Weights of a small mixture-of-experts language model, trained from scratch on English Wikipedia.
Size: width 256, vocabulary 16384.
Experts: 80 experts in each of 13 layers, a softmax router.
Below are experts of layer 6 (counted from 0) of a mixture-of-experts language model. Rows are named router (the router's row for the expert), gate (a neuron's input weights, with its number), up (a neuron's input weights, with its number), down (a neuron's output weights, with its number) and show model dimensions 128-255. Each number is 128 + 32 x the weight over its row's rms, rounded and kept within 0 to 255. Numbers have three digits each.
After each expert's rows: a language model's description of what the expert responds to; "raises" lists some tokens whose logits its average output raises strongly, later layers aside. This comes from a sample of Wikipedia text that the model never trained on.

# expert 47
router:112167061155125116155125102118169177176104169086074136175131082121118077135062142146101173150151170042130126112121142140191135114121141137150189113095151032114131081178125130134119140154166128109163168138145134144163076126088066148095192094138103093108099155097169161101112139094139136116167139116173082125116181177107117168095144131101157126108037117074151160134140113159109121138128
gate0:169152123102159150088161136030197144151173132102128123142120130150106152184110171156118117101105109083101127156126128149097144131140131139128162101179174139118168115172134140149094065086158129189106157115105094105140134193126090165117116065131078108129157141122125126118126119089145112195130176087204083093134118129104133135209127137104134133127053121103117131160081183138156126114065
up0:130161171092153157148104175121131088137166156110117105099176105157156117168122162120147161130136126131067144092137154123076125087142229070144129114076085072095136119153161160106118079114095153097150101115125106160125126140159123146178114124142138105111119126122110113143127127168143103069145118145136156124190063108099078135118125137184094094165118133171144093048143098073059098152082
down0:142119127125084120100148130018143118116196114103095153134080101178108127174108098108093065107087126089126148140105148168117131109114137116104107142203136147143147198077055131187066128122137136151118095106156160056142158175126133132122135072123132145135159109132145112116109049101161119126097114110171114166133154155121116147196137204110158109117151087147123125138129163173188190096034
What it handles: Head nouns for institutions and groups after the or a modifier, such as School, University, station, Division, band, Committee, set-up.
raises: ".", ",", " and", "\n", ";", " ("

# expert 62
router:153108112149101151128149188127111172161176092175104095116110113119169138092085116108122153085133087150150130111175099113100161168133096114207136097181094165139173116130159109156128121125128107098095156073121167161133146141166121111123156146115153180139142174131116153093072098186083105136089178132200070149058144123140127101102113187137112160156141137143154156138161140121071127077126
gate0:158083133078092110098121154092181142115138150113108101157094101108178166110142156199109132113146101138117109110165134073137161084154142094138186117190114132123128172099111155066075136195173063111093094186083119152146123081147110082133121106121146163145116148173077073095167145099111140204156088159104111064092129152166090107139132102125186140145135129125131129113174136130057102082137
up0:144059132148108158158124172117120104104095114133098132127160184175164112103126143137150113170139077153146120127147135150126098132145146078122169130163077162105138165145107112116162073080116134144126110097097146073100150155165105143153207133094091091075135129174101193073130098115065080044100158157180110123048092162150185163107133153119154134189187118145106107038152217144040163135136
down0:154108095103190088137113134111121165116131109128157148033104145139147133090149141173115169164102074114173087117140182064118131065184147091123139139084197082097143130118107147114123129117127136148063106134152093110150176125140105093166087144132147133149067117116129127038113101161133189153125149110130155084168179161144127152119078086172132190146110160125124181151125144148150118153110
What it handles: Common verbs and word pieces in technical or biological description, such as found, set, used, and fragments like fus-el-age, v-e-ins.
raises: ";", ",", " and"

# expert 51
router:098094125142046138101128119178126124097166092130181146157162108124049097125143090099166157175172119122105134132122177121148143149138131130155136079092085196127070120099198076128107083187094182168140127174162130162136166141082087124140153134156135103133108108142118123155116089109073173131149121144139127114179120120126134155114113105094170086076184119127114120139144106121184082196168
gate0:113106164101072156138168141162160126141105141086123119078125189159159122171175214143144127105133139133127133094118133069115119113121089130149168134128147116165080177080193149101080137193155114127152141148154128132095118120126124150144147123121121081140141102160099123109080098113146073116156106119126109120185095094154149096155163120164137184087159098181080145182133093147155146144170
up0:049085182079094154130167160113068076127148125105103142118149131187084117129096172116155154123097147045120146139095110078099125179099109209142091095140136108199122121116146123081156132145056110126167113121063103154159143111095129115074144121120119119132136135204146149113102162183114113153128159120074132118080149086093129122111146167091129156118145087086114095143178125132180124155114
down0:107159148153126142116147166029132144077137158136128175131213137092152150115182146091155098119106158095088103126128130089099077130071138082160189093094134078184173061090149128066150114120165095085094133135115130054120147159145159131099126123169113119133117109159160182076125168124156137158114143126151089167124107096090180129126097104172138189118126139121153119139176144131181109123123
What it handles: The words and, in, of, or, & joining nouns, especially inside names like Academy of Arts and Letters or Department of Science and Industry.
raises: " the", " his", " its", " their", " other"

# expert 39
router:098127092115179132144076099101098116159154102092165174135078184104169105124089138165174147136136114167154116115098151154120156126132099086166123169193135119153113155116111131182145076146117162156092139103102151090187115114114151106062179150189159123143128118111170125091162131114141144108172095127145139113099149120060211129127127144101139101114146151185115123103147164177108140083150
gate0:166190114111152145100111093093141169131097166118105157122126231084151148094139131134153130087146149153090100046073131149098094149148071142155115185060112190169116149194129171133184119113120127099119099121116087137191107153128135122151144165089134146128131101145149142124125174096114100231151109102125126141146162168071200116103113131170149134124101160110130069172161087123143116119144
up0:106153172147142072153133105064095158094172148141121134102100103087136137148088168134132100138122136095194122111098056145135120116068121115177168092152062106165092109107142077094111081155067117124140129115109137172134074083097105131109117178143160110137046128054099192102109132198136196176080132148144157116145088117115131060142100133171108076133128083119131158165159166169151092071111
down0:130105109176158138135117112131119162074092136149091175114138090102090176092091133099104123058127155119136088117170213124117126108132131112115132098080149176081159121095160145145165112180138101092108109111149115187082057127161117116124154149089152067072149103142155080112128161153163146095148141097165098114153066118111107135132130125173155110145106137205127112086135142109170104111160
What it handles: Final pieces of surnames and words after an opening fragment, such as Goth-am, Bant-am-weight, Will-if-ord, Reginal-d.
raises: " and", ",", " (", ".", " \""

# expert 50
router:151091097108081187156142091122144150097099131124139133119180125092118112161139154153148122091119120129072129172185088135117080135161169154161120141141107125103067085168128101093178137149143136180163138129124081155144106090089132062121083110160142116120135136121166106110115128073144178136173163180090123138193088105082118107161116082109170100140107157103111112141125168105103087153130
gate0:139071132123114185178106116105127098147091064196124099143176104127103185182164162101128122148154135192142065119192137159151102110141167209144175131144092142100176178088135141145185083109169085119142078105167095205159130112061118090110145136125155086085152088150152134104134145135094158138139148098138164186105103139165150089159112108072142107100085163098114146118091087146128096140143
up0:106140115147144129142173173156104145118138179114106142118102097159108184122157129084121169163106173136118157145106147156091149096137133148112111173193167136115113122199113109096108164157133141130116105190165127067108146166140142102144105152173159158151102146085084069132151102081156133113116125081062078079168163114120101089124152117076132127164157136133069127145107139169169137158084
down0:156109115139105126142115149144121150136093179171110171157185134161100090164174162116143144147114143158135179120133169159170087175139120179123171135120131156063127154163109145170138095171131128098137137108107121135151103062165123046119138116133124124144143144122180128156122139120126144184122220124121192156100090171154199153122092119097168154125089137165101171132185077111070122131168
What it handles: Country, nationality and state words ending a name, such as States after United, American, British, County, Africa.
raises: ",", " (", "one", " of", " and", " |"

# expert 40
router:115134167115083184139113098131067130151141121178145154155084156125166087108153159147126124090105103109134183178073100084132202128125139096098128104229100120165118155153117132120101145143131080136163129174093084127095081131120160152083156122096117167138169173128201113156143151104126121160135152073132099113158086097088178132107134158128087102104152132158117168061124189098170073088098
gate1:084140144085129182154096104095098107197114167134092157098169133115164153134114117114147139099123171134143154088108143132114126116116193115159136093138130170142140152195107082136133136126119206085104123166102139113164141165093153100096109123137088128127101156181152108159139127077122099147137096092147175143115076057102164077173163140105117114156147129155111203133104113138167114063136
up1:107149188108132179154164145106121115210122099080107122184156095143105180096152132092151082144105119185216136157120121101153191137121079130162080120126148113125093112072112094167118110155090099107178120072127121095156145136139169113152162103166157147103122155102136144126138123136072099114129126147107128076123160118143110179093056142120091057167092081090158120171167188146130165091125
down1:148185128186117139141085112168130093134175114108175084182123100126127145149100128115132117125077152196116162116138169105093104142150162159150115154183162190119131051156115062130168182105097140096128131091128137119085155129128152095122120158154133142103054155115084093142141171134128154174107107150159146086096137079182167150110144126127174068132132115131140123082175089097078089102081
What it handles: Middle and final pieces of personal and place names, such as Gel-ts-dale, Le-ves-que, and Ale-pp-o, plus common names like Richard and Henry.
raises: "n", "ch", "ter", "ty"

# expert 1
router:126162160107093075171083119101089181132135123142114101166116125202155140119102142113154098116125075128132170209067085136095136130062145121122102177128137098175080103116120158081110124184098047187106124172131099071114139100150118155135056135135205182135172182103121114119129181120109162127151125145132083148119070053092070104158145177099126166113148088136092132128138115088179177133076
gate1:140091110103134108184128119064151167157119161184112107138155177137134117092140103149151179082163093138150139102100097089177125166097107199103110192129183133157109117135129134169103103163119136157110072121104133091143088125126118165163133124192167155110115128115089184178122077145134092117123080086178084057116117128134095088135151075154121105123088189124127082124148102141155246132123
up1:122148105074119131131230182171090111114129146104060175155049113167094122154164159090114087158162133182096145157170145116122088123131104126153127087169114155151131117094128128084127141129141168091175179163128194157131068168127123153184148121141135117130111147103106115130097103130053108148086153143125175126131133096156149131141166134168083089153121090134144117140085124146130108134157
down1:201134108136094122084125139106121162150121122134151166087104071117084123169162167175099114089106138160116150115083178146172132111138191104132190158129139129115168123126157149089234120107124064174184106148079152179115142160145137142154107163138078085179144116159093138160181178130151116155162113122163134159096146134130131139158113113114099090087179175069145130089102131136158072130111
What it handles: Mid-word pieces of proper names and short numerals in lists and tables, such as Nor-way, Nar-bon-ne, 13, UK.
raises: "ia", "if", "ives", "co", "ians", "ib"

# expert 35
router:137134126125082177111095195144113143171094091126152114127156102084081144118194111139115075108128079072162158104099146141107177179149146145112127185119168169099121164069083129087131075112158140165123178087130137128079097159089133135099163081107062079144142166173113081079106160150148115133123098140086141176121154143125073111155128120186081132147081127143153168070160105147157161155124
gate1:175101101118142129133135076148110078191171116094065183111134168103119140120168116115120126127143110092138133163159065136129123088126158165110178188167108111144159119133125100060168140078101171069094139129113116151157150126072141150148118121092125128111129108124142104099125111120139038103169085090111154147112140076100134140141117108105141117139099126135153115065102090111118103196119
up1:146123130118185116146118198151175122120119151174097146207122177159116171059191144062093127154082156153139083177189117108073136108101106087144143114149148175129167133130167112124151108083119104086114112090138090127116121073102115139141178100109122100139092100115174154145112137075085102131158112096096164131122161138161070136153171154160138164102135135104149171121113166052151084076148
down1:163126102087144117163192106183127167161093128135168194136159140101160088117110077144182115135084152134117143149174097129169158034154049133068070102184122108124064131113089074106178126073117128155108108145205110089123117086172133146141071098109159167129124126130123083092138127137127115111142090052116140108055137107073071177111127171118111103139086141155151191174128095115151168125095
What it handles: Field names starting a dashed infobox line or table header, such as Awards, Website, Medal record, Total, Number built.
raises: ":", "\n", "F"

# expert 25
router:165161110095128160185142099115128115120153104145112122145082087141125133113110140180074096108059066119106089134157094194188074129128117142119103097171138074099078098107130071142113150100101112164094126074106098121147062133131127104085161155090125095125095116126073179096102130124176176157165189133154114158125122167068120146103170045099086150144050124092090142142149128142128141087146
gate0:136129156110087142167102136116152108182155136162082147106094109106099139183168169113139138125091172142120128136146117106171150126088086107134135092084132114166090166142130154145156126106139164140097121110093099124085100107052126084160124093109151076124112121099085193087108078046134052081103215167193097076100133154167120114119193141129105178095091139129155143039112151115121074112156
up0:137171119166120136135139042122142121189100118144103191126080115103140139112145096199181103152169134097136172033132121122157117138130150106125135207126134133166130130133088171180113161122143158092141142081103134066071087077112115161088075133112075140140110156123148169152090119172185159107135133162111165148085153096132140146065189118124105173182157175105125125152114137147099123140127
down0:130123139054156137109103182088176112149139125140137084180143170085060110123098122165191155119088149110101113118099101145128090117087151176120100114163134088166156082161126191092117098116117124119107135094164092157078140160145093123135100100129141149114124171164097157119092127125126101143139172142112131068156124073165163112133110132083118108130136097096159133100144176074124117121107
What it handles: Nouns in sports writing, such as League, team, club, season, game, York, County and midfielder, often after the or New.
raises: " and", ",", ".", " in", " at", " ("

# expert 56
router:158171179094085134131088097124110147094135123166139120134093177146164117094105093128132187159153129144173118112137112096113126111137104187127145127077105163111142073140130122085095219084106113104110090115116152133145137178102110117169154135119108098165129119112094128154153077165115105151120061121161185110141097112091115166133104174137159074094167084085154109132150083074061190088149
gate0:156219099154113116112163102084164120159157102077141058171186068150119077109124094127147091135131085113203154152157160149108121136179124148106128178087099082128100160089149134119152135111091118105103053103148157042114127132099094123100107136116183123090125110113084120078158140147186161111120098103104159146112157108082126109151120047174148067123082121150123102123163135139127147116166
up0:139105160066176168191143145134080116081141124080139106103127160102115158129065110129180130155094158181122077075127134154138116176068104121135185119161063085150144144123140129088156173110121152157123193163146141120096121181120102104122090121108089199122121112151177087135111121186154086160160141088153101151110177086124126156123147173053102140103139137111103206147104177105149112122128
down0:112125167143141151071082132056175152086086210137096167074041095133152175131114101156117134065100132151071160111129125079196120146084146085121127115128081120131132116138140142130173173129165089107168140142106092123129155143130113148140086110133132187111159155174137134121081142139164124161082134067160143148128211161105174144131114147065098155106098142152178152149156117142150098170164
What it handles: Commas and conjunctions closing an introductory or subordinate clause, as after "in 1974", "though", "concerns", followed by a new clause or but, when.
raises: " the", " a", " and", " it", " in", " as"

# expert 48
router:122145086124164093180099113145063063095143136097104103168122101145140148133109128135113157185153175162140115105155058116136117059136152142103146162119131143119106107164165169131099167099137081160149175108098110117152079134105131105113104058114185120168146137118140151084120081138163114128138097137177099109087138158106110138140146190121094188118105101138184146113136180091089162085142
gate0:138122101106143080136119169141154082156079096099132120157153147140209151150160146103122088135150123097169118122172091152157156127071160168106166136154089143133142090132111165094132159138102146158135144161077102138077076128097100172081118105164151143146089164166108129159146119154113090114048186182109065099108129176126093042147123175155035170121130088224128164123118140058152135125140
up0:145142127161143101157145117162113058116124113106129117099154156068130120089075143149107200171123149108131133135077115102147098103122093135065093132126139140130187088109147140160107103118124114159104097108157160157161105164212164085088150071163115087093104122091117093141114154129139171149133105121096099130171126090207177223096149192133197098137112145142110117138105152099125134152110
down0:120109176128145134152121094111134108132132186157076065092074180112154135105125122114098198160135149166106110127192151113074133146146130128089083063170128108176087167115150098104099150145145067071098115186152113092161131179115129091135126112173155116139141095115130131147112156078170185112163112116082126107108093164172113136123159123101115087101124062128176113053049046136056110073129
What it handles: Past participles and descriptive words after was or a, such as known, built, sold, located, plus mid-word pieces like r-uth-less.
raises: " to", " of", " for", " in", " at", " from"